Weights of a small mixture-of-experts language model, trained from scratch on English Wikipedia: width 320, 32 experts in each of 10 layers.
Below are experts of layer 7 (counted from 0) of a mixture-of-experts language model. Rows are named router (the router's row for the expert), down (a neuron's output weights, with its number) and show model dimensions 160-239. Each number is 128 + 24 x the weight over its row's rms, rounded and kept within 0 to 255. Numbers have three digits each.
Before each expert's rows: a language model's description of what the expert responds to. This comes from a sample of Wikipedia text that the model never trained on.

# expert 21
What it handles: Adjectives and names after the, such as Republican, Labour, Australian, Army, NBA, plus country codes and digits in tables.
router:121114162131105097137133118100117111134122145158119095160140175168163138117107152117128110096112097104095157114141111106127160119097103105170113170124126134160159124132157089143104172138091117103123145140097108126142123110121120155154120118
down0:123144081088092118127137150110119132123151132192090148152140149161152122133163111072135167093136124113102108126136090113135121155134113156132125125117110182123133105129189136170102076166134121132110096156107122121073143117080097162138090124
down1:180135121107147162143111144156137118157139148123152101136127125138123130142130154099111141109124128126113161153109154138115126149168139165142176119128065098148093139125119141132146135109108144143127120102151168131129106133189119183091103140
down2:116115137169109143123137134155135100145118143103130141119110126111118140117185083147085129143147110083122122124100122110121126133119123146137106179110109140123187136102087076134163117131148135083121083123140095098138166059104158114169133107
down3:114125160159127138134152112108164121113143158139094132090109145115143133132124140148088126135132116139162122120141076138115130142136118118112114110091172119104142158144120079185130140104135095121145093156096112108113168132165124124124143142
down4:127109155111138106141117147146142145140117104153100131142143121092137165157074124096119145162136088140139113154141110111092142137111120150143140099093109109133149138172174137152121186142174175166166156133124105111126103130148103156139174121
down5:150139148151086163142087149114109132124128101132122112132076118121155125121129121132143107145170109105090131138143133133131144118111130115112111109136137152144149127099166089132125132159147145161120162151117130098151147099144120115127155137
down6:139157124120145089121099139135147148112126158112108141149117112085157144165128146123127078134131141115109117122159124157162107140145117122109146136116111140162104160138135099093086145121093140146120140101121116113095106124109153143099102142
down7:170133102146141146130141117123118130151142152097109142131140121163185160146121161120125122143127127141103082125093153171115106118155122111092170107134126112113156141141110124058119120135122119095115104074154125103150131155101164146126131149
down8:125136126130101122132140130077106142137104111123121096140128104132125163073107159128147107084149077100146078109137148107125160158139131159131134146111153160131132146117117125104126129114077117119122139077114136113141078147115203098127125111
down9:092107162115153127166104104113167115095161148122075126110094104128104105121134151092065122088122127126110160075140174152147127111124125110131121105120105116115115145128126068146121123093156139103134138112108145162155119142111116087087128131
down10:157114152164131087175113136144141136137141103127157154157104130105160109159155145150115125090115131094127134083136158128114156159104101114116144076174139132166112144109148146132135108139117096107109137157142142141137124142073152143107109129
down11:184109144138114133136132165104123110165100165106159136146132138139117142110154173150090159131094125144167118161118085111137113155137126135128090132133143175170097121126130136101171124102107148142108139094136129134103159114131118151100121151
down12:098167094101156123153119139123108064143124153121107106165064091115138169105085140159113129067134139171142153084109137132126141145153141147133153109151149089162160136158138094203156157110175102113134067128092144100099129121130165128124093134
down13:145122115118125104122140113110105136206175132153156110145154090128132114099099108147145116189117131116124098111137137102112140134119102145124139120134123144131115141139146120099137099165092127101157154107129105090140119088096121138140150095
down14:107131147116090108106138111141184102179175140118154120069121180151112114161097131156101157160114138121161137126112162140163166123142131127149153102118145152096089120198120127141136105139127130153166142154077118111142128144108083157106169116
down15:159138161167134123140130135130115159130071146145091092168140136130119136143148092140106147126142141136111129112132099098149155137126136157127110115102088144113129111127142140136130126140145137105094154111122137157107131115168130099156108118
down16:120115136157071134066109110122139115131107111164139134120122154119096100140129121160137126119116121116129178088123151142124150152100088101184146124102136122128147150145123123109127116111138132116174157134094105123159134130156114098084118126
down17:167144142071085119111136149111119135114153093192126137136119156171153169136155121117122135156125141160114123114085117127149090109138153112168153141063111157141104104121102127102131145132151121097166152116131136128159150098135127165160129187
down18:135081133153124128144132106136141154147083125127165142121133120170140165120113159177128095122099129169106095133147145130091082125167181120141133151121158143153074171130147099159128141141131120140101141115173153083125125153150123172148107074
down19:171171109118134125164136123123153097133175106113139109131106101089136074126131115162127135107148141099174108126113131113145116101143153121135104098097114132114096129139173135107114130149098126100140149174114117082094151140129113142146123128
down20:163115108155088105118117132123098122141132171121081131121131120143132093134136129065122136105128118133128079121125103073110113164132169136105168132182116147093134125091131115125121121173117123149083136123202119133137159128146134103114124108
down21:146145107085120098127092126140097119165081147124123133112136111177111087130155172114087156148139118176163158062098104123123130119129119111154104117121166148154100119143125146145125155129137153183122151158175098140169159154131111114154127124
down22:115123134139126166124133116173144125133154110106139122125127147146118086145073169129150114184172126163110109123109123099140094097114081093124096120127116122112102127141140135130153169130106151118143147160128149099106111108118115159183166148
down23:125109154096146145134133115122164151091135095079123139169085095102113147157121090090134130119163129104159153104128108106155148152142111090164120133144151150156135149169130155168125166144120125090124121132123095143157121117183130169165174137
down24:142120085159150118101160109121158132114108143135077151176105092106119131122170110077145099124153132143062137119139121153145136108116134131154148119115129108111151096142129110142121108159157131081099128114164142141134127115123145163163116166
down25:151137127143127118126135122143127106103127121125161121147108145155146135167149087166161114092127143103118160149124138145109132057166131184117134125118177137159158142119133136145180164122121159182101148139150179136112070130124098151095098109

# expert 6
What it handles: Digits and dashes in scores, records and sports league tables, plus word-initial fragments of rare names, such as Av, Qu, Lem, sol.
router:132170090150147148129145139128166131097162161111158145099109105153120125163138168102149155127154104152165154106149111137106105134157164125103094106156166108090114092123158166147088158121138112103106110162147144098164103100112133090101110119
down0:106138132158196139114084150135101153121096146125109136149106130133149138134157115108133120140162089120115110105124148089112137104103114173108157130173168148120132078099100123127164103127140156132176178149129159125105125082164122140109137086
down1:128128096151106141118161172126100126152097140103122131119117117094144135120095142108127144169128143144155114136135116141160161089109102130106154151116090092152135156111123115131126115129128149113149167123102112117122142134152114135141184120
down2:149116140137153111131141167083127140109119104160130134162112125096142094135104143125100112107089127126187155100120157130134133078082102108127145129133133159152080158150128105167161144101114147131161133123148087161123128135117082133155152134
down3:145125110102164113173159106163135153100115072101087100137143123132119160092091124133136160140136156149146084141113141128104111133076091141132139160147124121093146129110085116157135129094149146155136095066098062078128127130127131116130105110
down4:148160104101124145137123137142164113127131115179151114110145124131146163100140135123115119109113108085153131075092095152126125097116168096063135136120104085095135067110132100132125112075133090128156143176135144102159150128135068125131126147
down5:149157092151127081128105105132141083117135125169127150122121112150142120210129140117162129120103098163121159124135090161120110150152101135122088136107096154135143137155127108078144098131164155153130136136147107116170102132141143095117149098
down6:167112138123116169112132136141115133132171107154152144097141103145100120090104133122099145121145160106149132144105131148121088102155154142041175120139128155146139143138115156125155116157125143113166178124108139141115137163113064127122101132
down7:112138127134128116139106136128125114117124112067138081126088143137115128142135105127156140145194112115124155136116166117147151110132148104150147133133120128105148144111110105121100106090105095125108153151166152095199151161145128098122121116
down8:118112126129147091139137107130110156119104092140103130160145137110163132097124074128186119147127140141117132183165141141111152106088118133122118133085158134162157123141114105130089106233097152133132117150164128112097118108125137130089101118
down9:104094111129132139123127149106138100095118120145130113161094094110149100121151151113165107119122134112112072139137085165113124138098106138141181105099129175140129115101082100083158104148109125129137119138093149146164132134075132151089154106
down10:092138105092139097114100105103128142150109097138142103182116123139128153147110112170115094135152131112139155187138083170148117172134143129124163145115169102126113180126089155127154132083129151093099108100136128137151135119103122149105088118
down11:163153142096131121143114145092149157089174131160109195145113128116118161126145091112128113133121109117102113156155112113122156136123118129124119125111119144171120133133137120144093117170111116117060139065122150106114133132159148123140112157
down12:138098115129174093142120107121120131159082113132128164105135143105131112092117135104115153110138124140125110144137148150102148161142127171114120128129122114143172126132148122148116148114135117109136208078149136138136066105125133114151100129
down13:177155134132103138101136115131118123122131114129140103101154083102087122136140157146113088157117127134144095100111108123131123113147119160141134139090164157134114134089101115134112206134133101154101137131120122156113133148152158142164108094
down14:116113099147134166165135141163100124143147090138127125121102144105129129154135101111122161154111107168128166119121108125129090128136136138149124161164110143102143171161092068111140128176142111125146118108111117131111108121160149142148164117
down15:093105173157162129128133118146123128117162108122116159159088110127140151174145147154123128092125148103138179103150105144119149166112114154139157137095118134084087104128118163160178134152160118147114099137153108136151112171153115150124105126
down16:125134178128168171144134148085126126138105154157144124140132118088102144151153094097134122136131151122103097070099113143112116132136146136118148105133128182118151112092138158121152136066131146083133143173123120118125154110096133119127152116
down17:119125140123157146121155116152119112143141139142139126091165122093056113162119142134133115160153091149149128150116125159109139140155142101125065123136144123112111147141155168156155095118115186111129158111130106111118152137144159131124088119
down18:098112141126116094139126124121157168164129140073141113091141133152105156155119137150131113116114111165149106140097102142137130141115101158125198149117111111117138119122155142157102144077141190107128102107129096118130163122117148099096162152
down19:144123091133136130156145140139124107090165131062185119140112105156077093161108146092114143104103109090161129113138109098128075105101133126159140145150076156155144143153134164103130132130114114086147199096103129131136106156094129122103127115
down20:096096157137152122122115087109148158083150118149147096135146150122164103111145089100123110114118139143130116161128085118158109117127108083115105120113112142098146152099126084143155135135097112101116181112127154114126105110117126093146111096
down21:113147153143124147095088120121107145067145130110139176096158115107091128120107129100202137093115122139129136154143159109074147137133164134101142119176138137155110131160136117090121164090110136121138114112154171080157106103125154109131117089
down22:078121106161157126140153116143183128143161120113145132078172108149173118153086108107116150140137121146157126116083092147150105168113086112092127102098117140133096126097161150112127126151095094116117161097123128074124104139159125100124169094
down23:136144093143126182119122147147125150173132139160091104146126099081149131111101135071148144107144129149153108082110151145121151115116138144120133109110068128112143151133090111163136138121123096098114156152056130141104143120129134170082117129
down24:097167098103132097136097124157105152115113113124136127098141114114184137152116165192135140144143106167110138174178088126166138136132112090138135180159121116166126147132121130121152129110141111092092128120144123144070101079139151178144114152
down25:143131127141134116101140113148131180144133084136114138134146107149115150134084128189154137134108086119121073113130127139170125121115105128152137132137147104107149130104127116207147127094095140159135111134106133142131129088125142121113140108

# expert 2
What it handles: Single digits and blank cells inside numbers in tables, win–loss records, coordinates and year lists, such as 1988, 49%, 0–8.
router:152170089130142155121141137133168142119138132107149142074101090135113125161128172114144145153170108154130165117137126134119119142143178141099107104161145117110122079103147175160102144108152108092108121177169144103132086112114110123125117125
down12:148110133101111125122133158160125139146118134135106108116110097141080142116146094150109151097125149107133127137130124123115115134149159157175177103136130137150164116126087083094142166145162090095164101145125116144130135142112136187113140068
down13:151127118107112112106110160138087078160087152093127123168124122156148160142129088118156108093114144139131122189133097134123116092114146090121136111137090144073153147125116100133154150072146117087145167137118126154153119147143097137131150135
down14:118139128123114109093113136153130120121143117099088115113136150101117110112120126174099183140101109098132141131161130115192097117128148136117106116105114095088119103086127116130170131196128136117142080174151101109139132123148131137126135153
down15:130103125154128106128140149149145098135108117115053089143157127113146094087172127106141113116123154156069116105073158122130104093116144121161121131106094112116164154146121154154081110114158119135164127161137110123108168113136134137158120143
down16:118114126148132119141126148111155097149098168123129122161117106153127140099187059133183112100110111125154105162130132153166101135154116142153125141106201116142152109118090111144065105110129133139170104095121087130124144081133114111161133117
down17:102092127126095120122132117132168165105098147134161139110144135118130100136140092103110131158122097145140154123089168134111102140133142078125147113095150159112123165126164115097154112148139083127097171091154139114142101101153116133176150125
down18:104092128132129108123136067145091150147134195163150139123129163087166141135161106110130144138150117100105113127142139144126163120125174135170124115112077128103149142157149082212124147081113095145126109117135098126163123146102121141127125120
down19:078102152128141085121133136130129143173088151143134149151120173162147125134140070127093137106139138105143108141163151144160146128120120140140095158123082101121158138162132111152147078162124118146152146086105084081137101182118163150137142131
down20:102087139133131133112141082112114119104137130164132083119133149132124171089100149132086132144126055131147142122148128149139109167128139113139168100118125147163143157130114128138143127140118153151144143148133107147080102136100150096111120118
down21:150186160125072151154146100098120136139120106125120151121120142115094098131093120154157141127157139114145112153141119128128104110094118133120112162106105095139116089090107130178124148153135133130115136104117090138113154147152122111145115088
down22:106096136121138196169104086122111120161140103128132174104112157104179156110078134125089157115093095131139136132100126132118128133097088118136092153129093132137088105156133124119160127145145100132115121123130133138122133102143088129138132135
down23:138139121104121159137128151105154150136171116150114149140133112111132141086152109125153088174118150115128110103101067140170163152124116081190147127151145133166129131124102153088117157143144124123096145100107134127078101109129183105142111150
down24:083121101170127063144071082131155138100166110106112115118135151104139115082156127122086185186106143122164104135118108153143188110157080152119115103113098120149144151130082147124111124114098151116081096121136158170125079145116171117101124131
down25:112103176114128125148149138120154079149090142115116145133123129145127162150131163108131126112115094140153186117111121126132098155130113092150141108123056182140132145100089104135148113117121133143101131122093154139137175174117114149165100117
down26:148125116148114104141088142108150107131119124149100108195132143162156119150122140119123090123135144134142098143170159154125152124143134111108126115123129099107102144105137140203124153102117114160111121140138127142088118154111114107140126139
down27:113103159121158115124129127126144135115134087129102141150131139131121132126150117119130107130142127127104093192142103158133116098168132158126146144141077124128115102089136090177085104165137173109142122114154123111128123105147151147095150136
down28:121149149127143164120163126147121124116113114091153169159146143147180127130123120151106121155141155169113102139152144150181137131116136132165098158098119128104132171141118149140154127114135110127155147145119161112109152127101147117160144117
down29:152118152109138105109106088114114146167098179140150137124130101125148159127109143119133151096135121132141129135141091136118147105092122094153124101159094130191096100110127178135135093110121139129137092082153139144093101091160106118185149092
down30:130138093110100138148117146152110126146159145162135120137112142136124082115105165169116131127160149104163143156129082118138136156110120121133141146114082177158141144097150092168107119173115113123151177175109118095124102136130118087135143107
down31:104157187172137156148168161155136153144085118118125124080100131129137074123104090160137127076115104112134136112104156126139114112148116110113122148123120148121105120135126122136122091135149120137106097148145113100104148118107103167117105116
down32:148120123151103133158120123150121117162127151163122085146111132125102156092131187136161164111176172104126140164117136162128145155068121124125109108087135119157125122119110117133146129151106121134131122108128067122112124135131174151104133126
down33:132112182120115081141105129113147092094161146155155107153134100116105150094123094111157110131144165094113131176102104158110144109134108114147121105126111132146105095099118144174131101137106143102139115131152148079156143182135172162133123135
down34:111159107094130122109084095159082145165180144139114137087138099095143104129139112115108133123124127100130119063131167142126128120138124183112137187132085136174156127123140134130130147081170130142114106153151121116122137120092136155134135114
down35:109129147086133170174130117078139120144161127098091136121171157096121156115156096170167112104136101120099119128129086154112139140116146094135118104118121137137118135156161098130168106117097120147107142080121134062108131140135094133111147142
down36:104130156117150108105121119103129145116104171152130169105152078128154140132145104113105108105139079169160172115133125122131145177162130138118128111146099136115116121109123137128127152174151153096157090115128138117131118132109087116150165157
down37:137160154130145127114107160103138104151158135143096165138135116175135128178158135126132144079164173138171155137115112161120084134100136156155128133114081157122118099164165113155148131096141122114143136081106115148105127170126128169143135162

# expert 19
What it handles: Digits in dates and years, month names, markdown table separator rows, coordinate byte characters, and pieces of names of places and people.
router:132132144134106114103114160127116106132106185168118093145135155131165141132146085174167113129131147128082159098109147168113122132099148101134166157108112133106146147155128099109147119121128144116109149093084105099147140124141110163135147176
down0:159114134135149158139146083157194146145156152157088107116136128162115111139145112122171108109129156123161092154137147153093121127148139123081171142133132144126165108111107152100125119108158118128120082148118131143128128133089102132129117099
down1:135116126128142147138138151106114150131138121171117135129155125141130132138105150107115183117159127091107119153143177120132112113113144104129130131125136120106134103171127122165119171101150130094156100113129150112149154138165141123125138137
down2:119148120113126170163111093095093082178141138108097103138131127106113143150145130162145136141127113137190139121090116135132137142128143147129133116138126067117075156127152161114143132111143116139130162134134117093114144122114107116128126166
down3:143076117163114124140148160175138119085129113122127098144110116150139099145142155125132122106106138132138148154123150160091097166149149133154137109126135141162125141153135120114158171092166107148103103102153107115133109109116142129167123168
down4:130098165129161075140130102115104126085128101117126133149107152144124121149095130114126146137109152112219111133112112143154155101131107158080130146143112157155123117139104121098161150110139139145149120117093110130121151162133143118144084119
down5:113136137105159168130087096112138165162118134163140130101128086077121141108128123145112120156156103125121113186089159139150166140141120153147133128119146132154152113131135115067164132083130130150144106075139113117131091112136150114160164143
down6:168111136115139137081095174130091153124068119130122123091133128129112148112166114147134140129108113151166101112090134144142097118143124143116160134108138125124137122120170103091100126126125150123168139121126094166120093109108150118114150117
down7:121089105127125144145098165082147114129084127114161151126157134120110120129111120112152122108109124159140108124099137151125108146142151160134126126087206137185097147135112158151121121111129146130131086100151134157141182136120075130130125110
down8:134128101120145135122120146203140171128054114135082109153125110087119120151119157113170143153154098112115142152115150116102148138140141089113158145120077108137138134103135097149179133126131076115082111129125069075173094138096109140123122155
down9:120117114162172085154160147122173145159091159131125134121131128139107090145160095114123138133134171102109143156116170102121148106107159140102052135125075097117138127126150100116137140137139133117088109120123124146096156138111080167091128143
down10:124092085117130190151108107131133122115163108149158131140117114143137131090188130121087164104172108108124114118099154118179103098097119126150109138118149129132158144100185135128147118148082116108120123141096099139126117163127100125186112126
down11:127153123123085102109147112144134130177103096153192135121141130156132138132137106092124162090127113167131163134158135125114106136139108105124107143172136144112140153087162157157096131127095067108108132081103171152109188125110126189104146128
down12:120119122136148139125147164109100189124120115156088137184083148112146119153106139136133154109089128089124159147154113110075155132143148106150182074117103109124116122134108106115131158132143111128123186054147139085124120128150101090094130106
down13:141124132152126111137108148114066141095099141157113140160152129139169138110155114134113136109130147160110159123076164131112150088175136131120145125140119146182133170105135113112126122146112138083109146141178091149072119127164153138167127116
down14:126165152133155122108122104120111138150130096082165180158115107130126135166133128118144157103149082140101135101135148128167128143110103130135156117154109142164104116117125136067137150129110116090118106115128092089121128134133167143142115129
down15:122134140131130137118119122103135143113138120090154127163123117094117078156130132160163122149161097078123119119162125135105150096131147149113127160144097104107109117137155147126142092142143095070126133082130105103101172106112125125153092143
down16:128162130150120103058105142114122130110114162119118129101151102131143147072137142083127145138081104109147116089178075114138104104106133097114129152140077106126087103202154111158126110152139167124154140106136113128113097134129118082125131135
down17:161121125113109134145085123123110104165105089137135122176153145117125159134084141139147130068153110120095152159129139138112115121138114097057088159116100160159117123113156121129189114113095141158171122145115142136109111122109140149139085127
down18:129118187142128096131118136095087187151115138134088113124148134159152160137153138138143125074131121167190112080125157125178149129159125123116124101122128132117133104132114113102144122148122082153124117113097110129099161133133135130131124167
down19:119150142106073159117172152118142108162124111129130128124111131169143157157116127151097119113082131146075105101101164158117115097141178116137123115127093162101144100126130182121130128121093115144130122127172110161104105154149107131181129123
down20:095094163108136161120083144103122114130148154093107101170138115091163129135161152116140137147105081142119120104169125141118122068116115126144148146136096136121105134129149116114099129125121127123132100129098123131113106143091093155163119089
down21:133154106100125149135115108124126108118141144099113087142166132165183110125097131163218100128126139110086106146113144115114108170122107141121120148078153093092047122167128122125110075092175140083147134109161115126155132130083087108159163121
down22:154110129132112117123105091163138157116113126108077072110169109136095087121094097114156131131137147121148095150132144136140106126166165117126120108142133125092087146143112084159113149127142140118143106086109095082180135106104120104109133111
down23:099138136122086144114113134116134120159092112098150142076117125148136158131176095127173135131128149116129143103099147098071087093105161132137118119079130100135092140115123149101130126152140155168157102167144135158123136127103118135132119119
down24:103168118115145168177130166128113127147154116114148130131111093117158149121150133123135127115176084157141169152149117138067141114126121150082104120138125083092137097114153097168120118114111177106161097151176107126123105138139143144114157142
down25:135154144105159123153129134130098160064139155137119133122116070107123137103120106121127101066138124136157147176138121138129133123171099122139097140102133131122140116132119125140148164168139151127074154131075091141102116120124163184156146117

# expert 10
What it handles: Digits inside numbers, especially decimals in geographic coordinates and table cells, plus line breaks, periods and sentence-initial In, From, The.
router:138164109146145156132150144130173124104154152101159149094102110148112109167136158105148159133158105150147161103135107136111113129163162138094113122157152117096118086122142160134094140131148093100124113154156133095171105093121131089096094118
down0:153093121147126122114104141094146087149143124133141121120140140118136116147128115169101122174136111084110111162096133105124142113135116149116115139120144072116160140158146122142126094129179181116094103114135146087109118121113184095172129123
down1:121164123150065154108107132143094136106163153087134144125111094149105102123125122155096126151143103137126091145107159138131111136089136158109128149100128122122158161120140139128124139086154117131152135120177129103132180154145148134133108092
down2:192128164128135066119130144111139137114149125141157109140111126116141137109136136142117136114128177128097103111088141132137148089047103156119116098145139095113125139127121105116142127151152100137146096132127119136113099125132142089062116104
down3:151112094152113114138138154121154123118099130102123095167104130138150123123148112155130104141109163129127147172125106154118189135081143187125131138112138124103105159185122119187110097100123079117112155096109141156125149159153158106112128098
down4:118120160131112123198087132047096098120164131136109188148111130093144115096147153115111108128123108130128112123159119077130154112099133085130120160162135153146163100121162140127140129161104110113164117151151123128136159113124096123123107137
down5:088115125118121147116117140206101120076097112111126127108162119161146120125112125147188106149158135160110121148108119132101143148108185158118108137163099112100173123151146118110116149115135116113105140113135138172129173133138157138083123124
down6:159146137117126166112112155152133142183150061145079160160124132162154173135153124124159077159127146128098105129120109155111083113145152119112141162118094105125084152112107157136132140150091093121117104108121115123114141151166127112130108112
down7:101095134158104121161123124132118148139105110121162125106152131135145159108120138173140110155104096139112151181090143163155126135139111142127128132112079128122194126146099150151105139119096121130109136167137130131102131120121119129127148122
down8:201155145138148175125102122117104141120143142128099118138092066129097129141144084120145127161140142109170158104129140094122121156138154108134140114130132115091143118104115114145129121075109133142098145147135105130193158106166120126112108073
down9:132123108177101110080078131129123101140101123160189130133150133124113135148178111135109131126128070141115143136116127096106109160152122071138087132097162108144110132124114101121111143086118169164160098147144116156135090131146154114112091123
down10:094129108111163102096094146168183147124085155110145165168144135149121121130136117132120120106133102103146099179151145126156134119161158116122102128143116140164084118158124119097155127144165131131116182107148124142094116142111114147086069134
down11:113127152132163146141053148135103128118146081090119130114132100111147140180169147168157148122162119121096156132084136103135118141109127090146114117116087150104117153120123108122154106147071076149140186114113091157146133108105123111161085137
down12:096109111129114178122134128118104131175120149129124140171103097098139094141136134164125163116156096140133132152109113110161123147135142126131149114113137102043116122083107150145150101129143160136156119124137123133113105157091130145096142104
down13:113139113112101117145112140125097113127103122164134140129149056134162117128148143135135141144113142138135131076120148152078139169109149119123126116119103087115133130123141161131096138093126125158147111101172148145118127148145127114146130076
down14:088152114147136140111113109120117117183087140169110110111150129087114168084092091127126096148136125134128093087130125151093162124171154142168115107117087193099104116125106128089090128160131140144102121098124145118123128129133109100119178135
down15:114102150149135128122155146143085126126148099081129135106123118125098147077133170154156151130079157120107120115187175128134150131126126145106107126128184135146101096141191137117116131134165127136104151132156132156066149152131119170130166125
down16:096113135159110131148163164120118098163121143136103116124156135124120135109153105127128108155101137098139102070097083097150103120110125135094160106141149128140089140131123091135128089000142128162121099072138124159137127148133144080122155132
down17:140160143168131145139167141124185082146109122144134136113117168127110193145120113134118143148124137131131112128123099153109150135121135113128142141117110148174179140099128129138097121136156128140095117115099109136097146128142110155172156130
down18:110143091134154134131099168103145126116131159126147130108098089143119098134133147149151118136149125096188084107120120176151113157105124108108137125125111132175113149128145174112128139131100130134141141130119177129121146104156109146183088143
down19:150106141116190148125122100180139132152122156167151138106111117125114144131145145146138187113163112108144095160114150061096112103113138132127151155119110128116163115094150152109177133121132100115118136101094159134124125145129106145116149169
down20:124131115126130129141160101165167121133129151126111133106146097122116112162115097152133126161085101118117121128102116119118124098150134155118127093107169156131125126147150115137086165084154110124102131114148099133185174098114100134131147147
down21:104134076099140089128150115152108122130109125143091105149158117085103128104051127189142097132115174110118162140125107153114156173107130101138106118120143142151053122122106118137135123077128087134125137109111138138151134160131137138126093128
down22:136123092142132125137111083071136095094089089095160126163100120147139110106095105125124143184115128084156102160105162118142136138144100141133135087110075128127130148164103121102181127144142117143125137128092092110171140115187151114113132112
down23:129080103146093114102158115150112137119143132142150136129130155094125169123143114175112082142089130130112120129172130146079161150121156153126128117102191118139107140134185133117131127118160131154129155114121144128134105102121157085132124148
down24:121141099133143125137095172113126131114124135155125114141132109143097120136112159086120139151169155106169099093146142090151117140078113116101125090112123165136135154133090146106102123122129166167119131143141136103098115139152132116096151129
down25:152152114091116110095110148103150154117082109165128137112111130117088108166124158174109109130150124108111128144132163142126175147109104120159122145143162152157092139150114140084113138127107098111164159101135152143116119138150129115152128118

# expert 3
What it handles: Scattered content words and prefixes in prose, such as failed, Con, Ex, pre, radial, money, draw, also directional particles like up, down, on.
router:121101164103115126134115110135112114158114112136098110170160133105165132099103094151123123113103171109106088162128133120166149119108098127161168148098077159170152147137088088107155122121096138142160132109098119157112143146145130166158139156
down0:130160131176141179129125140108122129120163146122130164098144134127127144150163151144141171109147172135117155141131090108113130082137149106132128089118087129109131160130189124143088120107120133090117104180114142111171107109123105158136168152
down1:123093169173084111125103112128142126115124152115097090103145169174155146130123108130127124136094146102126137116119137160131122136135152174132085119107080141131185090136093108105112102098171136153112124153117112105146147151116127143159126119
down2:128101133136103110116110115112096148169136110153097151101133098148168120088185157131118144115153157105129103128124143164167086114154135134122087108178123088145117135090167151131115085127137098134157141145108154103113133108094163122073136151
down3:132104176072147163140109133134119149152133120132125115152146110122161151120118156145135112088127133147119115140109115102150115151132134124116086138130107136144146134120099146143159136119132131097128092127106156105140111086102174155139085150
down4:121134140109105179182143128114095172139132121124115155120105139141123140128116161137083142144136133148094136168142104100086139118097157161132142137144179129156141139122126096129136137162076125119107110116152135123151110122111145111137108139
down5:136136152098115107132126149127099136167137106126173129121118072126137143105082122108135136131112101126123111110130092143105133097114106171121124147165139148176112094125126101135142112143156122103123108123109139118129140119114102150136129113
down6:123142080129105132134145165127107088100148144149141089131168132175107166096130103140120107161158154119099148170117129154159169115134114116130137136137144116133125117143122088145133112085126122143109093151117149129086145126158129149120143126
down7:147133096131086166127128123123106162157122124125113130113100117075088145110140161147112155141156155125133123150110105153108149119134116119120142116134121105137171105106112084092108165102143144110124181130105123120085069100098128120148136123
down8:137133179123102172126121121105123106095131140136127121033168135111105136111135137127163133135143095180177146119120116107170106091163116129110121145140116144108170109128174111114119144147131200125130091146111122148142129109115117120102145115
down9:176165164111167149091127126119113113165088122122137158136156110101093088104149120109112151150088069122145120146151106145105119126143109141135127115107092103142103105169082114119103154143101130200128159110087112175151105097134145092131139109
down10:135122129148117158070104116108112126137132127128100118199174103152144086117100128103132125157133106144118153156142163140134116142132135133131129119136109118140142119145114143110099107131136167129116101137134147106075124132165102108126108107
down11:120107116114094116127094142162159150178129090133140127074121162099094109141163140114147138172134135092129133153141126133074128147149160158086101121099152106138128155112118139130138129135117123107100080111109105122145144124120158135080124137
down12:129131162079140117153089132135151144142131117138106143159092120132132132185140151132107130066144111144126103121149118110098064118133151110141107129108172139120156165106146115133152163183125141125153095147154149100127124126119133148108122155
down13:157160119131124079117129078143179143123117078066085137158138102204102130119167103118164151134156114129140092166107115107129128120106126129107137197117117143052121123104104093140135129140122140151105087130115124092173146130091123114113110110
down14:128137115184138101130081119085148144161121140105158126149132113095105149111132116046157136094135166126123138129124146111131111120115093136160094154110170117132111135157135092153127125092149102162128063126109151154096162160125136123118112110
down15:102138137091090128143083102150186115135116140078120110144106073102153156149139149127115127114094113128128126147147120105105102139099158116082151108077178118138139144146160137134165154123132161156158158118151144132104114125203133130074088122
down16:139100089155161143134061117124094129082086129127114164090151169175120123094130133116172108149101123126141102144122127094133104140117141105118150128140123102123117178128159135105153098124117121126107170092107105209135116122117094125130121154
down17:119085121127096115167107132089143107107116132135101154095119102161144131135144120146098102165136129094148131079097141140111123115110146144148117121139153119092084132129095151149114063022184110168134115138120137124163141130168106132104109111
down18:177102149152103120154145094140162105118108146143086078130141111124120150110128071122148096148116113112154104116119109133145106122103116127111108105104119161149159153153145107150123127154157108201176122125133130153111121109121112093102126124
down19:060145163101129162167110094129132135103113093130125145145123090136115113149124125131137127116157166109132147105085165144161152111127131157123130116105116101130113103115130134119173121151150162081125106190108148132123131084106105129164110172
down20:131160116125134119136122089153159160136181130085129113129154110146123139111143142105123154134109129156144106142098133174112129075156135155145135143116123068119116173154116118149128128089132139123132096097086127161088085183137110122126103129
down21:105085142129172131116103141154179132084125112116116112128125125140118183130096112164175125134167150120119130141123126126116144111120106101090162138118097114110108135181121083073147100101170123156083141150109124137094147108127137158123182125
down22:117168129148131122154144122083140109115139103109083125123090108147131149146165100081121131083130112119126107131131063130133154130104192097094131121107134121132152122128178120185163152133140130109106090135135102112146135149103115135122155116
down23:157089166100108142131097158089135138142109117136099092065134146137143120145132138113107132182132148122156099130171119103121150123120127152178090127127103160095133179135169137126142122117076136141151109121121183131105130144146102111182140107
down24:118120154098130114096114117103143123120150162140097091120123151144115116165131069089081166138099110134136131099111134119157136102151144131084127161115065136136081132103144149081126112111148106138103161090156122135122080112137115132167094113
down25:156135129093103149154089117095116123110157152129100124149085090142145128120168114164096129130179131137153116093099146141168159126101126096125136136147141135121115116136109102137134094098117155111168141179114137116133122189110129149164109135